config = dict(
    num_hidden_layers=10,
    n_experts=32,
    init_std_router=0.0192,
    lr_router=0.0025,
    vocab_size=22890,
    norm='rmsnorm',
    optimizer='adamw',
    beta2=0.99,
    train_tokens=1717000000,
    max_steps=7031,
)
Below are experts of layer 7 (counted from 0) of a mixture-of-experts language model. Rows are named router (the router's row for the expert) and show model dimensions 48-95. Each number is 128 + 24 x the weight over its row's rms, rounded and kept within 0 to 255.
After each expert's rows: a language model's description of what the expert responds to; "mostly gets" lists some tokens that are sent to it at least half of the time. This comes from a sample of Wikipedia text that the model never trained on.

# expert 15
router [137 128 148 163  87 101 166  96 161 148 118  83 136 125 137 152 119 117 144 132 135 117 128 114 181 146 121 106 175 116 145 107 194 173  51 126  97 124 119 125 109 125 130  92 107  97 135 143]
What it handles: Sports country codes. Separators and country codes before athlete names in tennis, football and racing tables, such as USA, ITA, GER.
mostly gets: " KSA", " El", " ENG", " ROU", " ITA", " RUS"

# expert 26
router [131 114 129 145 123 101  92 125 100 164 178 118 124 139 113 132 128 147 169 164 106 171  99 152 134 108 140  98 132 175 101 138 199 115 137 127 111 147 129 117 132 140 140 144  75 132 144 109]
What it handles: Year prefixes and spaces. Century prefixes of years like 199, 201, 196 and spaces before numbers in dates, table cells and track or rank lists.
mostly gets: "199", "196", "197", "198", "195", "201"

# expert 3
router [117 132 149 144  81 135 204 129 157 158 127 160 172 147 134 125  82 127  90  80 151 107 119 123 156 126 142 120 153 116 104 121 160 148  62 108  99 110 128 125  85 113 126 112 127 154  86 141]
What it handles: Romance-language name fragments. Word pieces inside French, Italian, Spanish and other European names and titles, such as de, von, Jean, and -ell- in surnames.
mostly gets: "č", "é", " Jean", "ă", " von", " la"

# expert 11
router [118 128 106 148 151 102 176 135 174 132 100 114 121 131 116 112 179 147  74 137 161 104 126 124 152 156 125 167 122 113 111 140 161 135  81 123 153 126 162 147 104 119 114  97 133 109 129 100]
What it handles: South Asian, Arabic name pieces. Word pieces inside transliterated South Asian, Arabic, Persian and similar names and places, such as Kh, Ali, Muhammad, iy, al-, Kachhi.
mostly gets: "iy", " Kh", " Bh", " Ali", "ā", " Khan"

# expert 31
router [168 133 112  92 143 108 172 119 149 146 106 151  81 116  99 130 129 127  72 128 102 109 153 123 133 119 108 170 150 145 154 156 114 123 149 126 155 105 161 121 146 120 109 110 151 110 111  94]
What it handles: Word-initial fragments. Short word-initial consonant pieces and mid-word syllables in ordinary prose words, such as st, cl, vol-at-ile, vib-rat-o, d-rying.
mostly gets: " cl", " glass", " sl", " tr", " st", " bl"

# expert 6
router [ 94 132 151 105  92 168 120 109 103 170 140 114 122  88  91 105 140  92 128 108 159 162 175  79  90 119 181 112 119 118 112 128 150 105 145 154 122 143 101 156 133  84 149 138 118 110 137 166]
What it handles: Measurement numbers and units. Digits, decimal points and units in measurements and statistics, such as 117 m, 2.01 m, sq mi, kg, UTC.
mostly gets: " mm", " UTC", " sq", " ft", " cm", " mi"

# expert 22
router [124 106 163 173 106 124 122 141 191 112 123  86 136 145 159 107 158 156 133 109 136 168  98 159 160 160 104 106 181 116 162 110 151 167  64 139  99 133 122 117 112 109 118 113 142 172 134 116]
What it handles: Personal first names. Common given names and list dashes in credits, rosters and personnel lists, such as Mike, David, Jim, - Composer.
mostly gets: " Mike", " Steve", " Frank", " Jeff", " Chris", " David"

# expert 14
router [146 147 134 101 133 124  76 147 110 139 158 123 142 129 137 120 121 115 107 143 112 136 127 113  93 118 122 106 131 136 160 141  48 146 216  81 170 111 114 127 167 155 220 152 105 121 127 118]
What it handles: Determiners and possessives. Articles and possessive determiners beginning noun phrases, mostly "the" after prepositions, as in "for the club", plus a, its, their, 's.
mostly gets: " their", " its", " the", " this", " his", " whose"

# expert 13
router [111 170  76 151 136  81 160  88 150 143 112 136 123 119 111 158 120 123 115 101 163  67 135 141 117 150 109 136 132 114  96 111 152 122  85 125 153 102 108 148  95 120  88  76 125 102 111 121]
What it handles: Place and club names. Parts of British and European place and sports-club names, often in football tables, plus accented letters, such as Newry Town, Scottish Premier, Loch.
mostly gets: "í", "ø", " Scottish", " Loch", " Liverpool", "ă"

# expert 16
router [111 104 126 145 187 106 125 162 107 143 157 115 131 116 120 184 143 151 191 121 126 147 130 128  75 146 134 142 146 131 102 111 105 109  92  85  93 122 107 134 120 139 161 121 143 114 160 101]
What it handles: Table cell separators. Pipe separators between numeric cells in statistics and election tables, and month names in dates, such as | 0 |, March, November.
mostly gets: " November", " January", " March", " February", "°N", " December"

# expert 28
router [118 142 164 123 116 153 161  93  99 143 132 140 140 141 164  96  99 136 139 117 137 111 147 129 119 124 123 102 128  87 137 157 162 107 106 155 129 100 102 135 153 149  89 168 164 120 116 130]
What it handles: Heading and title starts. Capital letters and word pieces starting section headings, titles and nicknames, such as ==Recognition==, Year-end charts, See, Early.
mostly gets: "See", "Early", " Eff", " You", "Sc", " See"

# expert 8
router [131 118 125 101 103 121  73 113 162 115 136 169 143 123 107 181 104 143 216 165 141 137 123 115 107 161 145 117 132 125 106 163 179 110 110 176 127 101 188 135 122 139 147 164 135 175 134 160]
What it handles: Sentence-ending periods, headings. Sentence-final periods, including ")." and quote-final forms, plus "==" section-heading markers and table cell pipes in results tables.
mostly gets: ").", "\".", ".\n\n", ".\"", "\".\n\n", ".\"\n\n"

# expert 1
router [127 126 131 153 116 145 151 119 103 136 149 120 158 122 121 151 115 115 170 103 127 118 146 159 147 139 121 128 151 110 113 101 137 104  88 160  99 175 150 122 121 138 127 180 114 177 150 143]
What it handles: Citation and code punctuation. Punctuation and digits inside references, page ranges, chess notation, URLs and abbreviations, such as 695-701, Bc4, gob.pe, Gagnep.
mostly gets: "',", "SI", " ISBN", " Phylum", " Regulations", ".com"

# expert 9
router [109  90 151 125 127 139 124 135  86 128 150 160 152 161 116 130 126 140 170 180  98 137 150 167 130 132 169 128 104 152 111 124 177 106 112 136  94 167 135 128  83  95 110 107 131 134 164 155]
What it handles: Coordinates and table spacing. Spaces, degree and minute signs in geographic coordinates, plus blank cells and numbers in tables, such as 41°58′37″N.
mostly gets: "″N", "°", "°N", "′", " Coordinates", " JPL"

# expert 25
router [109 137  97 136 119 113 106 140 109 126 110  98 159 101 132 126 114 142 127  99 132 108 124 146 153 136 117 129  84 125 124 141 113 148 105  83  91 146 122 162 151 146 178 124 172 152 113 146]
What it handles: Location prepositions. Prepositions, commas and direction words introducing place names, such as in Seattle, Rocky Point, New York, located near, southern.
mostly gets: " located", " near", " southern", " Lake", " South", " south"

# expert 0
router [170 143 150 126 163 133 143 152 117  82 136 109  98 150 111  67 145 131 109 145 153 143 112 152 168 151 126 125 139 150 136 113 108 129 111  99 147 108 146 134 114 164 101 128 103  73 151 160]
What it handles: Sports and school roles. Title and modifier words in sports, college and school contexts, such as head coach, High School, vice, assistant.
mostly gets: " assistant", " basketball", " sports", " radio", " Vice", " RV"

# expert 18
router [146 140  77 115 152 105  71 178 144 148 108 142 130 133 159 107 123 114 153 125  91 142 140 150 130 152 110 128 125 155 133 148 145 154  92 160 141 147 125 107 154 157 146 105 146 123 191 125]
What it handles: Election and squad tables. Cell separators, blanks and numbers in election result and football squad tables, such as Liberal, Votes, MF, FW.
mostly gets: " MF", " Votes", " FW", " LINEAR", " Turnout", " Liberal"

# expert 27
router [122 160 120 130 134 145  95 150 167  86 125 152  94 123 116 130 132 101 107 126  77 129 142 119 117  87 123 126 122 137 128 120  32 111 237  87 132 117 107 153 154 130 127 127 137 140  90 122]
What it handles: List and phrase connectors. Commas, and, of, for, such, including, used to link items in lists and descriptive phrases in prose.
mostly gets: " many", " such", " various", " using", " provide", " includes"

# expert 23
router [116 145 116 156 166 121 147 125 169 132 123 104  97 141 144  93 118 126  83 132 142 131 145  89 159 128 117 101 123 106 142  97  54 131 170 121 133 122 124 128 140 155  65 141 158 122 126 155]
What it handles: Verbs and their objects. Main verbs after a subject or "to" in narratives, such as took, began, moved, renovated, plus reflexive and object pronouns like himself, him.
mostly gets: " made", " took", " began", " moved", " worked", " received"

# expert 19
router [136 136 110 147 160 123  67 158 110  84 151 154 165 155 140  96 127 154 102 124 120  88 112 150 132 143 117 119 125 106 134 114  95 174 123 130 140 145  79 107 139 153  95 114 116 179 103 152]
What it handles: Institution and award names. Words inside names of institutions, honours and awards, especially of, University, Award and Best, such as Officer of the Order, nominated for.
mostly gets: " University", " Museum", " Institute", " Award", " Best", " Arts"

# expert 12
router [179 160 125 133 130 120 184 138 106 154 130 151 111 106  77  96 165 107  57 125 106 109 146 131 134 102 101 157 117 130 124 180 130 134 142 117 116  87 133 114 160 140  94 103 140 115  84  80]
What it handles: Word-initial fragments. First pieces of lowercase words split into subwords, often in nature and biology text, such as sh(rew), bl, dis, be(es).
mostly gets: " bl", " dis", " sh", " ins", " fl", " gl"

# expert 24
router [153 121 135 103 151 125  85 124  87  92 119  86 116 129 118 138 138  96 130 127 141 160 139 116 101  84 140  89 121 149 133  93  88 120 200 112 106  95 106  87 129 121 156 128 129  79  93 139]
What it handles: Counts and quantities. Number words and numerals giving counts in narratives, often sports statistics, such as three, one, several, 34,580.
mostly gets: " three", " one", " four", " five", " two", " six"

# expert 2
router [ 94  89 115 118 120 165 134 124 108 143 114 150 145 113 157  99 144 110 152 150  99 139 147 130  98 124 176 138 115  94 152 128 172  73 143 129 102 166 135 105 129 120  91 158 123 152 165 128]
What it handles: Parenthetical contents, exotic scripts. Tokens just after an opening bracket or "age" in parentheses, such as the 37 in "(age 37)", plus Thai, Devanagari and other non-Latin byte pieces.
mostly gets: "(", "(s", " ["

# expert 21
router [127 142 156 124 130 147 113 112 104 146  86  87 141 139 168 101 134 161 181 120 142 100 113 140 132 148 115 167 105 164 156 106 166  99 128 181 149 111 133  88 141 120 143 143 148 128 166 126]
What it handles: Table headers and separators. Pipes and header words closing table rows, such as Pts, Goals, Votes, %, JPL, and dashes for empty cells.
mostly gets: " %", " Votes", " JPL", " MPC", "/a", " Socorro"